From a checkpoint of a small mixture-of-experts model trained on Wikipedia.
Experts: 32 experts in each of 5 layers, 1 pick a token.
Training: a variant of SOAP for the experts, 626M tokens, 4773 steps.
Below are experts of layer 5 (counted from 0) of a mixture-of-experts language model. Rows are named router (the router's row for the expert), up (a neuron's input weights, with its number) and show model dimensions 0-159. Each number is 128 + 32 x the weight over its row's rms, rounded and kept within 0 to 255. Numbers have three digits each.
After each expert's rows: "comes after" lists some tokens at least twice as common just before its tokens as in all text. This comes from a sample of Wikipedia text that the model never trained on. Tokens count by the router's weight.

# expert 13
router:180089135115106136149131174100107183128112102129118214154100108087162131119129159151120109099121098138156113104171148139143105042136160127124133125153065153184068075080121082151131128135123095136185178108142128100076112127133046158112196091064125100184112151177147112091146159112124080130117170085132191139096055095119109178105150211095139123070148162152126117107119115158128113150117146102107111154118121173124121107083106120132058094133173116140115140128098095145108172139078104
up7:159169142116149114135144138103127102146112104142104138113117156103145191145216106148157066114143157079121073116123167119100155090092138115101102092114089098114097180123161080152178131156108079132096165129124103151170095157157111107132146120100158114118095078088080154108134126121095152134147121053120099168156052097172097118147139129151125147073150108123127088130106173125130156177111118095089137157171183164151116062096175096114165132066143052085111114133112099080164132025117077
up8:157102114143090163121172120174098120109176121160106105131087096129134140135121179103086107117084159127117185172092163080112207153105133067129139116114134192140137134123195137113090141101054081134187152034123149169116125096123181172079105158118171112176119107173111128119142178177103089156136077121164170117120147103182121113143171206113159148109157122105113099144079163152132092094113185153180157155183122092098144128153134068130076104147119148149117108098137093109162125148122138
up9:151104134129117213064150125071121115147167133068122105088134110105132106188155163199157120152109164117136159135190152078123149140120093104157200160118107079101104109131135130103189133107079100099144130144175151127119105113124105123069073196086117147116132155132151088089148102156139130196146095103101147120150155120157140165155124153164096181139026104131086141150103123145155139163070109162111094153100147137109062122142116157132173129133099091139120224168130138079092161118135136
up10:146135156140117128132101155127157151142206103172121127118037110119117151127174101095098099116172140085189166082140143113110131132106169103089115187165126119128140105120085101105095156198063121127079075173173078144128120136115166134116105148179087104181054057165152104111192162158115101097159143107141114104200149132151100084160161103101171117077148166134123171102137138158116173140118106106088188154150117166132093151125151129163127140063150101139140122127121174095138115053137128
up11:075107127076085130072079133088104140151108140147105126107091108178149151066081173134123071127138122143064119110155179129123104123127148159159137121147079082109148150094099047126146126111077139115143134058194087050059124148145128219110119099152184125152138157042132142121127133158153140098172155081155124123138122110121147120121101077089140137095095155108131163116089157164123144115102189156183077148183141164130094080112160088144152135128094140133099142118158102143155125092092097
up12:135165101145089171152125141133111102113121158160148150187065122122166135132150172154116113080162092092095098138175140156164130135101144110101152152186113144124135147116140121115071186110134158099163059124164182160082096134114139119097208042122196120109126142147138095097151145114128139137149066066087208156134103116145103117091169199152156166098157138115155127152179144144147099169129099090099091132115166100116151115076140182144088100189131141197141122171118097095103176110151096
comes after: "- ", ")", "==", ": ", "(", "of "

# expert 10
router:168139145144172145123060141120046134094184181128097151197105116154202185082134175147127099101151104123113116146176162122173140134118121151100122098119110116155185144120151123076096143127099112134115160175098143142042090126112146157069121081186162125154122109104159088124175111162105109113138151158119146143164139095152122115120166132098172126076129123094144116111110123161123137151131074166180082108166153070122201105017181105121141145149126066131130116105119083145118157116099107
up33:120124055105095165108125123173089192137078110132185142118108148146105098081167157133167124065144080087163109147156086130098098094107128096177147134112144087096105152097120102109086123139115102106142116149072141073149084147094112138104131052127147166143129088103157084095125079056149147188160135093143114097121091095103064103126100119172120092154088083093142144133176151150114136118094076096113118112083149115082115082084144093129078137190146186174123136130092064115121167183157141
up34:112134069109151143107166119123100088066081101119162193143151123188192178127147140082127074178133091128114123102198185186144158135151121126115129115135119111083147113155159108094118125148158150171136177127087114088059104192143084146143121122125138154169120122151087117111111088195118108092168169137116090153151093067153082129159084146079154146054126173125148135116093194154103130152131122081094084113170148135164157091102147160144111129183126076187169095125100167116100115120148148
up35:105197131147138136143073131147103134104170159152134142108095123104154149095138058204111136138115061059142026136100145191110134114089090109101114150133101159096120166132069165105145085157119103171098158103086138075093095066132156108083152084141171135146118124137168065154153072096096118105096096125191092053130136146124073097108086122153153091081111130098132065152145122154121152132075141169093142162134156103119133111110135198104163143140139099137123146134162101144111152161121110
up36:154217097074173116153164140100136138131133173094097125120102142089173136116199134076140120135106134114111118127107195125128114109178103108137132138141117132071159107112146172143105072189104103091179078151084084094072159146163123148152078101121096131158125186131155102099163194192211108151162105161174122104107119111135083102174116067126162139163108135133091105106124118143140114158135114106071069123180151142206164108148144152133121112125154067175149124128099132088100162118168143
up37:178083147087166067150097116100072105119101082092042138100151126156151116139209070193159102147103090122189044188119112162162157124152115105106157099157146143114100123104163182106106140146136099117121095166182148139131135181120159115095097108140148148112144122050121109141153115094112096105139155083129139093119155082109081061105118178170090085177108097093116066123118140136089113135173100145105128171103128128124164106109165198122103159124117143140166147139107119168115143107175103
up38:158138137196176129137125061128100094102131080174045127159099137155174128147113070100106053179113130144085149173163212135147114139076174153078104103170148163146178086108135125117110137142058155125169097134116105100115099097139125104059113168150119170159117147110129115108103135169112059128123129171135155109207146117102190133098144110087076151077162126128146135174117149141133123142104162149124132115062077119168137135065122125096111211117158124085160136112121120122126126140147137
comes after: ". ", ", ", "The ", "where ", "that ", "when "

# expert 20
router:125137160130098158165136171123104169120147187130108115135155152153161124115121180099173136191108127094104136154172110131124130108088170147144153076152109134136106115101155122144141140141125092107122091130214071116128089173131174194164122124200134158177077138095129109120128185188129154177155149088162117155181127135083158074204178132098151127174064156079176131096099099154164080153169149183152099139169134112093177136116112080108111155111109096172094147113140090097157126076159083
up30:135167157067158110086163160121134116141100124162076086156113143074131157147125197134142113155098130099126122118106157171080177141130106160153148118087099166169081103139159144147134121171106080175075173104207120114117117152090112149135140127130137068147114154122149161075148145150135137159132098133151136129160074126188209146103079152125153163136110071187090089130165093125117139144124137112099146207186108059057070141140209118131143124146098142143148173161115143062144128106127095
up31:148134108065112143130198137122134172102165108153147175162083134108147146141084152110130123144112104150102129146050149172073076148145120136123123091141051108193091071191178078099124136148119095071080134136114083103118121148150140113113134129076114095095095093164107126108185111085142145159146138166158146064086070136171227115115124137116126168141168147174103093151125141162155108145133122130148104114095140062052108135105136115120185127110112136145100148150153041151101158109124130
up32:101151133155106122138160150101144140175125074168101117070102087098133157091192142185093134105100138165157117090085169160194138114040091114091116107152169161170160141092144093120135135092137175131096061170128117077135100139167149142116103102137193103184098095167131098155157114093146132162111143071066181122161210119100106184144128160153183172100168140123086164101124123143167097062140141121090152165141109139173168128110159112146116118147123146176142153082146099109117113125084113
up33:092148110140168151124134135184114112138115136138101132172102050120095121071092120154116089114145118130135121103095168118108110134109174096106165155146119105104140110214176116157141102138181168105161097165097088143095140111067172173128141059176207140162121170087129124148142146118174167139127199148167089114130150124093187126161094123073121099107123173111096120187144144126142111117152099140190126122118108169235106103120122115138104052171173121109090158066095120123103160148124156
up34:170132141122104128151144145120149120098149118191111129149117168200133163079144099162136128108155115078086140064170204188142074100147112166114190124097176099171180104159114133156128142188134151090124148162138112138098087108060140179140141085138152128175091158219120100114111085143106075119171118073181159186123127137114123110177117098103163052103128160121124203106109146151149177150133122119137089165157117116148145122129135108179099085144135117157109127053086134114129133150159143
up35:108099117120101088177168170158091154079140083132101133195124034186159116131103198126123138112109104111131124116089111144111131118093162122132124137145074185114096099118139123117072074139155129179157113118155119108194099124192119173068137112169115129103065102162096104132181161150079155154178104091116100128147144137092148074148139124151106111176082109132119109115141129138144119124154048145148110139108152097108126109065132092117165164135112144160111110184146003135136145080142114
comes after: "in ", "the ", "on ", "of ", "from ", "to "

# expert 21
router:117140109150164186142155147177113079152118090172126086128112189114149111103156178136131061089086074111102114104165146202135118120139104078090166110156071070136069089181117080173152122184118102090086127146122130106099085170100101125123141063133179138151127079154125103115134133138134137197155199101142132162162132130098140146169153136176109134100095130120128113129133149169145128218159113071114118160112142155078108140123115141178127119123074062173112132137173090118074093132128095
up92:123071109096092138157177130137101168131098167211110125153080118112151081189190148110126083127095129087070105080154119128160112152133113135130112128154129155087107078090144106099075162189107096097115154130077132118135096148092110113084089129142094100152129084133120094076168066110164141119185170072094103110128074140116160183173090121131121088087078127099100160127078179152101173150121097056062149146068170140139156128106139162155120111109104172141148138132129104191122126118122094
up93:136134136075122187173125101093134129169144114129138135153116070046138116153208208115163143137149120079161059153166100148171132108108160078104110094173072126089124153191162151097117053102111075153162161170144140163132155134115133110115155107150149120127098152104140082093163078147129111140124105045123144110095075093153136161174146104095110163126098088133116135135149113116173143123114154061059122091145095139092119076099121198117122146133151121104101173150152103119121149065140098
up94:177102138124113149117098124154129219115140118147097135151120189073136158177084124099092143095117208122082119104198132154148129098152160109128159090076077176172093170101111129152139168136129135153198116098162120129055109170121169150103143148100137083187139161135146091159163203190128141151117170151126130151112183098086157143134111114136134117097098158180088170147118113142150143147116138172197092157110112138115111143124180163108124099179105076114189163123175108093102144115162094
up95:158140147166192117130092123090102104136100142217111134143121142204144155067157122132083116155097120131161115139160142144147073178165136136103084119102102197103120110117138090111102150117108114138118126157122089144040115173121144109134086163096083206093151068157145159090122128126080110100139160130138120142144114082154179140089074160150140123171097150104107186116132157102125173146174215160129156143096133179143150089115150118129133189077114124162186083099092155103098078098132159
up96:157161143100203112110095137115127136139066074152087110164118146143140198143183143125083104059104119086148162105152123117157130159113161152122147110174118094145173092097097075163141116161124101136126134111099134101148138128050104146174077093126141113119095138128130127101127135113157190171150125157143136160142096168108110177148146161089152191150093225073122140117136178145155153191156182180110164169154072196101129136116115138148123149126098080107115179161169143123137186189149111
up97:115106130129120139103164138163122176246083133133116083124144131156136109079135141072100123166105104106104153161142135129160168125054142164161103138143113119097114110124131185117105157137059101072084133063154096127156099174142165159119160082123090148099126125144080122163188122086077148096113124097163153142105200174166160113134093142123156166149176114109108120155200123146148133174107101113127053060129186136113117115126104089123134086179137154190090110124125177137095146107089099
comes after: ",", "| ", ".", "% ", "1", "2"

# expert 6
router:154154183180184105135171164139107113094096174174102122148113133113178125143105187113150116130144101093134118119183203124169113140089127132104141123137126154140123077137123109125121092142035095084134160066129152119157117165074123138116171073103127101129124175158143116079104138144080142115223198094096163215193165100123185134138132136115128124138133147142084138120102051134130104212141175134098128162135139161124131117148168135166116145158160135141141172157114140163082180131153130
up14:143139102104161132121172175153145125184094158130130133098120114084176178085066173130140129084159104147139099080121122107177140103098124162109117139103132147160116101188083156105165153150157089140164199159147153104092083130151091150116177156149121122174113129122146107134114101159141195127087106198100114164063118120127112084051183138133163125142124138149089127109100129163158138098178128167171155172129182039089155186125070110154109097090069141150108139121117073103132073140097099
up15:106133156099129059155108126122108120135136112104092053142100157137119156118134106078145111146081152108162101183172105144123195125099127171149159152147186078111020123127054117079111098104141110112132161125096111113098117150165093115171174103087145161152139171130201173165133140136105146191132192126137169091054131097051201145147121138182137119115154155153163095143160135121114125192175147158107151132127135162156104097146133184140113151164095119098140150168100140125083148123155125
up16:224090134144117132090139166130148107145097109120126230073136197150107204142166190155163152139164126093115095082116134148125128090089135101101128056149119190166134153122149076170126117157115084116116090036158173191100112135132133148101178102074084115116094111148156101092065085100176099142145115127133177122159117111140093123140154108134116107112112146121107080139150114156134129122128123132175104186088078110187130149130118095127112103115179170161123176162140147156139151135123155
up17:176121133145130086125127142132122118137109139140079155139146099116162080136140176124164114158142138131170090100178147106167135123134098109097064099167118117133099114100128153051215102119125166163109154133107177132197115146069060143096173138157146111095179084171137188145124146149107117186115067126066128178118112152129071172080114134126104099118151160171125127170151074159129229081141132124131124137094128130171200141117132161101136128169137165127145135179131129171103091062164149
up18:144082107107141121172108155133123054105111182094139195104164188097157159144083124125094135149087082150118101071164097120201105074123165128136130141086180158188168119117110173155143145139141161058192078118155119140119097133131093103098173140109144173114109098098101104082145123125142139121115118079122129218106165129086148130080152132100109107144138092129099142121054073128133100142137128135117132100148118077090120162147101201134088092144081127126110181154098124164086054114155096
up19:128073148149137043113166139106129160123137103090114149100143164182186131124095141117145099148078141145175123169147145110195142135162170191094131092082178105070124128090094107123121100092136120102091216175100140162139115108118117127113140119105095212139144096148165174092107179119186091198146193142132107139188101102124123091058104139119129132110089175083130125115104125116117075168179157132166157119122134134096116135108109201144152136081108109132125168130086092119095155093147082
comes after: "'", "of ", "for ", "with ", "and ", ". "

# expert 29
router:131147137117147166139140160156109183165120114130122140189103084090144149083116162123125079138119133139080111140180144149168089074115091093165108092126121147130159061174116133119138159141157139086073135111146142077127110152107065142109131094161157130134081181103131130095140112150124145179224106109141103179150143078112093124111133179186135146105130112072086109168114121163156106091172166154102144139095106053104252125095132070123124077079137112111178167109137160087119099117125114
up7:190080100134084153129133145129135084082150130122172124134133172189126108130168169088025149104117203123089108187163170183130140137164104116117117102139099109135143128204137144118058093100126118182133206080121139090136108129079132148074106070084135142086117136158130114172145120123131116094162136072152150134139184107143107171138144147099177133087038162169138080165133139142144128133156192091153120134131179123157130136070159133145108088180111114157144144135105089118127154141135106
up8:097110170131088176159143159092140123144102133146055082168150079144152144148135195085106130134073109094135196096104194142145104107098179175136164097109094079176171147141104143101161143147105111094132138142134117123130141163102156187152146081182184025138097127129141084094123129156097149127095149158133136125167126126078117083137109134131141118143173184142095148166122166135131122158131179191156145115136107105198145145156136074109109106055150040112098181153121116105122147160138138
up9:129150104174123172086147136127101154122063124119122128103146097113150139225145177138123054210124103146092065119081133106125134129126115136171145095109137058171137080118154178141140137090122128122173155172120132145170109139125150138089092149167099111089056095080141081121138150058091072115132196156102146172118147142086126176114140214109141073118163123120173119145140158164152119123143119044099129110114086114125115117082116191105147121130118100160168140133117120177099140183121130
up10:173122107143152135226134136082103094101158119081157141140118145058159060064113104125114102094137125085095127149149137106103189124140129124090124117075095125160135152139141081114119151111110095108152120140210115111044094138135132169147129148149126119149107150169207185094070140175113127110089114105201124144118176119150145121188069128171111134101100185177111079135122132142141121134166179130176145145104130182135131124151171113133107123186124142124202135146110083146103154066166138
up11:115095108141077123124086135151126153094138140147157098134166138085121123138094168133121125121151118078098135254143131148132148103129101053081171144105100141089099105105110072097111190133101127139146105137126141128157112129115099125072169102089169111123101111094152128134174091138120207149154127103140150142156181127118132095079101163202169103105090114168229126121119127161113103111110175079101121142115167089096104095080167084142106103179114114177173133143159074059139134185132126
up12:141145130112177155154067098170096097102112105130100063131151110108142124118163128122135087121127148069106118159179133099121114130081138111127137119151106094112079102124096155174138165138123081114201099117101114120100100110200136128089114070179171101106147090117090159081128122101163158070178160067126174173136052118135153131133135101124173154096186124087183130142172163118047158129135151081110081202106175125135096093103094125196140119168085117188108124101103132086102135123101136
comes after: "|", "\n\n", " ", ") ", "\n", ")"

# expert 22
router:118106156083174165130140139116085133140180143129096119125158127129130183127191160130204139135140054121170154146116135169106118102138195110111158098180121140169140097119167086116138180147079094090112149163159085133123100143128154117080125103095134092170128124134133191078178104133150139139131139114109158124193171117127133144140112145178142126134106213077143091103133101156148101154094189156121190182126118111101161108141192066108117079112127089174098136123106092063109106160124030
up41:123112151128171115163128116158070126175122093103115123133136144149132126112150160158146139089095068093166068173160135170124072080221158167149125150149088130180148168114099158076144112101125104140099194131187071110138093115132084146180177094128127147102130178190113120125164135092082120093191119115138150130131114138074144135088127139071115103147150131057115076113183119106184155119117137171143173136164144194108174171104137095089155085149102141131082140190152117135156150112080118
up42:102105094129183129139122120152106162168136070118154147129129072200119081147159125101119154110123095139083115131175163078129123208157188112099158104094080144113095106104151075125130100146122086116138133135128163061071138109105117118078112115160129148183105168153119104094160112187062089045119129129099104067168131088105146146149132110102114121144149151116132117124095193182150110197175148088175156103133131074079095100103173132081136159118087090135128096097148108067157138108166146
up43:102133100150086187063174156089080102071159154100119088158125063110132159181123153094150103186092130125165156110096121147140124106129172118085165159121140126137127043144117200122148126138133104120144117140128143098120114143124170076133167113164207168115105118115109180071149151106153126138139138098101164136211159157136134131125158116168067163136149101095163094120150046174155130214115135133131159113045127119136114120092115112121140102138134102191146087124217131117136130128140131
up44:102131079096133123174162126147130113161108150096101149107155038134142128113091149127133132083092112153106082106110164061104117130099139170100114129218076126134145138120142079125121143174111094160083151158161109130109122140098150175150115057106106116107081113104179189167191165086181164149129066050211153118113142159151100094112182062112145113117152148080118130129130096125154115128127112094174163164080107101132156084142160162109154141084119117096211128104088132125121137118116090
up45:123135105112137150125064121112101076049149179123152155120118101197151067166147159126131127152079023133134078151142139168128104145116111129161109115135109129158102076117135108110122130092091075108081070085126118145113113093113129082090148099092164146167124115183125123177135106152079048116166165075103111172118160079105140126093180138135121152139097158108145167174109141137144136125147144173106138183169172138097147125111154086156085144151108120079175156122137054151202093166099119
up46:132099144108148123126138158164130153121168160128129156147101043148158175088087127069142136107095099164135120158155180117142052094120113095151085161136100101165154148130117028140100121133133138078125104071140127152125126125148108114066113090124102105128124096119097093087154115113175135134144120096134056134150178090178100157147106151072169090080126112075123094079131141180083066165070118158098120176164157109134122146122198113150099122161089145101114123149104145153079216163125082
comes after: "| ", ".", "(", "^{", "/", "; "

# expert 2
router:131141144126126126054083150130124175068120109129097147144078145176154161121147131113127090175071131119086129097115179127121176033081159107175120093121117173079075147110132091133161161148090123138128099121196125138121098168142149138120149143137128170127104168136149166077199168147084055157087123108106150142158142083094149201134109158167120151117114101117104088144144134192163069151121129142141106157137169158069113152092140130161121099165174041176135168131134109151079140124153150
up5:136121138139090119146184151122125156145106057187068148084151131120141143120107123139176086155177092115090199052148132115156168154125142146099101097155129125146082134105143075191148118119110134127101092142058085144151113188095153122080130136112110165109132110165125045080128178105082111123127127090091022129096112109133166126195166113116131135150155098146087136134124131165147126171149134095171177148182144185110175150112109140136113083158185128148154166078147132186135112100110141
up6:164133130152129116133083177154116135174134162107178138107170095087132087145166158105145125169130093071131096110148174157143099118113180156155171094123123072147067159107117166126186163140112096150149155066122180124154110201137136122115114146182154124110080158193142124099153166190165176162159147079105073133151107151165122162132144181150101175150138072114151138159138131171156068158079153123187091126156190151073167105122185080187098112137130123123142148153089131108111127126071113
up7:095133105095170150070135142118110157102181166181108092154151102095136116103149141126167098171161122152170126151166143150116132078111099082155130114146130073122065072137094094158156153151092096091139140135199155100137101141095092184130119087118177122077166143091147180132116102143174166105141156118126153172188139102100156145136160123206123211096215090165109148119153092145132107154108145125097070147133159146157102107119137129137082126188137060169095168130132173202119103133143117
up8:141104147131135118166173122086129206149124110105152161097203073118134042169128119111129127151132140091076166193127117121141114162091137161109171130143111091128135127107132132097148174165148188120087097120118135102071137197133130106099175124175179149127066169090118063147134041175117151190101098127161174136129105115167128108117162143123122134099109097122136117108143078135137158150177129169097093183167087078090167097113096117141113190099125145093120117207154128079151142145100123
up9:100120107112136156097147111152150105172170089103109121133100103171136135183161131092146090108149131138093121190155168123086134102157128121121163057070178157121103110110107124154153220185153125110175082044119121098167110106084117180079149114127170168136130080102153137152143068145159142105163190126140120128150084081158123132068132142124156099128058135091144164178125184160139104141102149127139174163126115092122138120106150035123133182057099141134112097108107121067096155103115131
up10:125098158130086120092084094117106058137137221162142114169148112122130120102122152145066114178070174117119087110145135106140182139115121083120157176130093184096169168138133109114094126149076140087135158029109118084133118126177148125106102119108119083097123062066163168126104091165101193166133126127128132144127118125130189093116164096165143128097162178116086196136165158166111097160119084072138106185131141159191106110090168126159133137129102154135139158167112114155136164076135118
comes after: "| ", ": ", "the ", ". ", "(", ", "

# expert 18
router:180128152145142137119127139114054142118119134131122092163111069114171177155151150138177145151103093106136105097084132136138072165090107120085167049160068175105166095147157077095130175102113115082158096063137105175119073125143149139088150087161090096132110144131103108099136186116093134118106171136117170142152177143158147069159089141130130180146039183152128088132118087161125086171116160108105138165135101136103141080070147105102152132169135098133170178058156142146181099127105122
up7:136144134181099129130136144115125189093081125103148172152117160082135151098041105149093108164089141122155087096137114098138158083100157074111083108129162135150106115110144147132114102091138186070146124149213133181101076175091174183117162094059141087118132091123148120144151143178077145073167183154144152164141130139059127114167064132194164129151134144137133193113140151130145107140153147101096131103140105151123164053126123149161163162157155188090087172134153117156131106095135137
up8:141164126175121178140121104111101163061155148078134131198112069141141112113158132061177113107138094122176097160077165143123113153091108143102124122168152134136120114096195143127152164143106123093158107145123085151128140171173140138101183153104188078116101166084158145139142130162170100112160180144109217134107089139142137091079096086115128096099191135108144114083175200182135114157183130135179115094132144160068159125124128079109114151125142109101118116090141061181070148111146095
up9:095134071068143136082116107153114091077145127160117094137108124115126112140159153135123084101113062086112081145180164109100111123158145127114183103062071117128100141138136137146139067111137141108102109134120115152096080139125156135159143100182154063094078135114141107116153107096130146214177160121089114210108136067139163152073026162072153118094140123138137136122120176159114073147121143116125182166142120107117140130104153107122198131169087089218079165120138129139113154115126114
up10:135082124125209092104058125101072151172135113091086089089118104114126162119138146134114141124073110086162093126170140134151155099128195106107120112104068142150115176146130119135186082177166094096086108112156086144115106118114145139161116086142104092149107146095164157095149126185127172135128183104138157102178141103052122141062098152118135123108128091129163110155078161143118129131101153184146182174153098134091118053158193122106172112185143111144089179174135143104136162111063161
up11:126089169191180122173172128131123148083179134148151072168190159147162178149114145080125131155094142083205145105133172079156157188089114132116113088113125168121054126130180099141064127119109135131112147167137102133099125164111139133060130117105138090137156087132143146131150151157063138132183143163088180141108119074123157099180119152201156136100099145137080097081071179118130092145130124132159152097118112056081189109138160145092143166111094156103152156107119117086132140128089114
up12:133108123173145133089133141151077146152145109077114120171135107141149134157078132168180117105088165181111097154142123138145112171110140135109106102111056122158157092135154121119061200139099118126156125120092126050136085135124127159066092110177106074184128175216140073130175178158149107101107172114114128140073074133109168097096098176094202151095168111091103093150114141131133122141106132095137135160108115124147142134091144126125102128096210144077149110066106135111131213094131159
comes after: "| ", "201", "200", "–", "202", "199"

# expert 5
router:147103142126110148139096182163058112114109164147097131109093056134218160099130147191138118108118137100147129146170191131188192097117131103137156103178080128118115111124119084085069123111127074060134145100132127137175092157157099162134167103125163128144084100102196144094158160134103093138148174091111141129114126083103103115141143116147113173132103167069122140174091056136226140148088107147135113126141156144076116128104167148137090090167085150165115187109142108123147127116176090
up7:106129134151190176152122077156084097144124082149170131182087117139147217085104142140130135129137099146143059166139136107159138130158135123157085075119111090165107031164087169132135117155134096189135136157156123145095108144139149118152130101138143097098156120214091167130147134105162132172105178098141048145114097097134119096138116122127090140086177136139121183107123148139058161078148149079083098155102143085104166156166160146122100182106171157139107136135172102209111122095108129
up8:146141162085153211164128112146166125121125129105053161158147099164165100128117173077161130088152115087165108100154075130186112096138129160136161119111133194118119132175191138097124099100142135054085182109131122152150113108114078168133135152135124136176146094105181143154131097130075147158163061082178118166073089171126128146131135072109097170128105164073089184157140152119179168112122126145143091155138213132109137079144127175092141188128119130072156165121106122168123110149125106
up9:074135113092115133093124161159123044070151160150068093160131143139160146090118136080046084141095089163161112142181129181179150132061184053128188153143181150122129157184110110143129152123097068150126136027124147105156112097179112105091133120120149182160123069098111118118190080159139138114155148126090106124131098112142110111122146108179157101095136152169129121153134161151080122105101160160114100158137123158121084166081182103134149109155112102147147137113111114100109110122182112
up10:141084080053152147218133189095094151127062165164159144135123105120108101082100129102103134158126074145104117180099176202151107138057100195139128124118088103127120069136174125098115136135112127138111123125114091160129113127094090109116123098134153102144117085118162103138117156182117131107145150108133164146120131118035079150170205149142139140132154140118082181128104127140203071095131133106130118152122088156068178135112100171104135159081106144078141123214120148138096160122129138
up11:176123102108128134141098117151074150172128188099109155071184098140108090137117120109134114129075148142155167126143121151150138043111092185098105121155079134094160140070109210129197129140154167096148117119184149111108125174161097160088163099139183136102159117076139208143154130116106171175126113140153138134138071158143161109166124139114115111095106134139125185206114113122213115116142089122127091152137147108098100091110082032126136116131143089109078112130143150114140083100182120
up12:114171092141140085203122172125136110163095111168109170091098120121116147202076120126188128140160064124116162122063124133134096130170129135100120083071142073153101068100097154128128142142115137150132100113081136110112111164157081147140158118112175091119121179182161114064124172118080098164125049079131127118133077065148097157090182161128157100121103122156135123129130123119135091121109125067067146132153102086121181143101108109100176126127165122102131171123119179132057163143117047
comes after: "\n", ".", "s", "es", "e", "ed"

# expert 23
router:107073142032180123156168133122089101071098199181064143150068145125155134144175140172133095121178137115087101134142145136105162102118129110185117110145119146164171107190102073132075121156122118136142153140147089094106103121093109137123128141144128173139122117155158103105133136125086149184165109062177152144143090072076142147088105179122108158129083127077069178119102065226125161165141110134096122182115165117118151152101108099166129155158121128156161144133168107142109102117094115
up19:118126100097161141183121126158121127131106109094115079164140129039142071101164169161157073113162088122129110194111155090143175155210115128108106151147094045184133110182117108116137087137150150159148149113112103149161109157150197097144168126144128149104125117093140076084106153136128145113132106113104118137093105079120122173079114164187169142182112105102151119117111131116168129175180110041120107122109103133065185121077108087107061099107140120131137140110159144125176180071136162
up20:122095150073132098161123117116165136163178189126118103126080124086119190129146160145142124143173148110167189130132106165172137133132149105120138120113139149103155134161156124088178104164115089155088145090138154116154103150212088173151116103193127116143138048153118071111087131121159104109165141115093122162186182143111120102141121094166090136107131127096121099137094087072128145128105123131077177059057122125183150079043114141145114073152146122148175163138153171080155113086199148
up21:144147144118108099093171121046108126135126176121111166134053149114144137165149126196109117115141120131075111094150131141098120099165144175173156117110115157111151127157118145039158192122108076104137089096126150114151122173121086179132107080140131048158105069144132187123111114127109158149138116143116094135196131177168132136158109160076117103130179048162113070115141153153126094115078121099163102100123125115114194151087168121093122113166100087160144161090131089169161090063163095
up22:144075114076112152140107161109135137118161154111127098085171139109129134160134122123123113042112084118145150181128167128113063104147085139137146118120125082076132184123116083166140135173153114134130113176204181154188134152112086140093187103173164136124135075125129072100128179109170149173142169030207113139157078177060143097115113118173127132145075148072171135124158137084121131203114121140090155171147163139101123112120091102161131117188149114109132153143133124121151131146087121
up23:103098102063141119084079130078142133042129086117090111129097131116148168176137159148112112174080169111160046176145181164133061153065103103131138135111121115109111157152111044145151184085147118109169103104126156097109115161110120139167127107123118104083078110101115149099109090105181177152124101166164091150175108126114176133056149111088141155127100147139094120107110124120159152131116129056150138139123131106100097123112164116143104136162127004130120153098146111141128116198116128
up24:118113132114150122116124131151129104104127190180089122140144119176129128113082115136090081120127108153062190052155130085193050165153097120195123066138157153124150086125173110169122198166119119083188172175122081047122103105126122145114127097138145160170143142144131109108113156110171038118135160120149153167079101087140151111178130100095160181191104104101135179123135181137158134134169140109110098119109087155089137138126120147118138184141141130121163170144082123141127161086127082
comes after: "to ", "and ", "was ", "is ", "the ", "an "

# expert 1
router:174132126136146103160110174157130120137141124149105139152172131094157085172113146126159123103137131134069122150128149106163185088151131092083122095165133103095068144129192117087109166162144128107102196062115118117122104171144074128112188107146168121118122169134108157099171134137143111170142158097100180140113158150143084138158091122104114199061120156111141133160035105191147149172088153128126108138160123084155118082069152138100151129084122149146098157107126083086103103151197018
up1:115101132157093158131153146119122151133134070159110135147093186097156146107118142125039130106103140109138088121138125098187185071176095123162127104180139106192099124145134111141168158206092126133155139111164128074115154142110085119153186141124137134189141178134165168144140180132128122158090145097134207157140171066090093134120099131140155205081079140124166154228159102141153163168151128162119136077131138145112143088128140080153146117088121098131150101181099143123164081170093102
up2:167153167108088118137067154083125147126135153126056078163128105187135126094076126118130098088028096169114194114151141137138201154156129047105139135154099107175069114082197162084154059101138141138118151158163117127127111155103126150109177112127136111149127140131073153143128114149138195131108158101135157114157163160079110142101120119094153144118139149093118095182144170139138098174074160148142131139190083121097129093110165091118132135130130098127145088134189152171122048144144158
up3:156173131158156138105105132111122084123139170143085072152075146109142091125151102153183148165090166153140123119130128106119173195128164117151145142157143136132150192149157120061134128173142130100072103132136080095165152169134162135117096078145154097135136119114140178129163179147164103073197115106173088188117185105147095116126133136135174154139107175129134115143100077149168108113099159121080132164093030157103112091088179160107134147113176182095107130067078064085150099145172122
up4:130099134122142079167162162148105115123181154124070129102116096136130114136166133134137088060098136062150148159082157107106137122083094111092130074235166067170113088164182136108137220150126128151117195142089103132179100152133095134089187187139125155142132110117124123110147143121103187135146106082130140139182157111105091146138132150090130168107103144171052167143115168142153149121101130126056141141099089076075156108135101159140125143099102135178147092172134149160139087119074130
up5:133073127155077082154116149125120147095122111132118129154094192128145136124073137167170111139131168164106189126074132144155200111196124167160177131096105076138091122063131113132110113135108110118137143104165109073182134141119092150116142127079100101162094156142163047123157117136145098077046155077109131109165140120104131182158109162109095118126088147144127181155104093113140119144083166101169077095078148169126173171095101104135167140151157119132202107152167138100071094083121070
up6:121125119118134133110060112122159148183107098124130098107115149083150132146223162159123117151137107078042089105114167068090148127113116095162123111131108107155039154158150103125178137171138103124103152137143173130106076163143124101107157215124149135118126079099145128138132196108108154118099129091156057123126177032209127090127066151121128136116115140089064122109099120153179112163162135120121111150137103096153108140085149127111120109118123101158099155066118132146090126087156062
comes after: "- ", "| ", "the ", "National ", "al ", "°"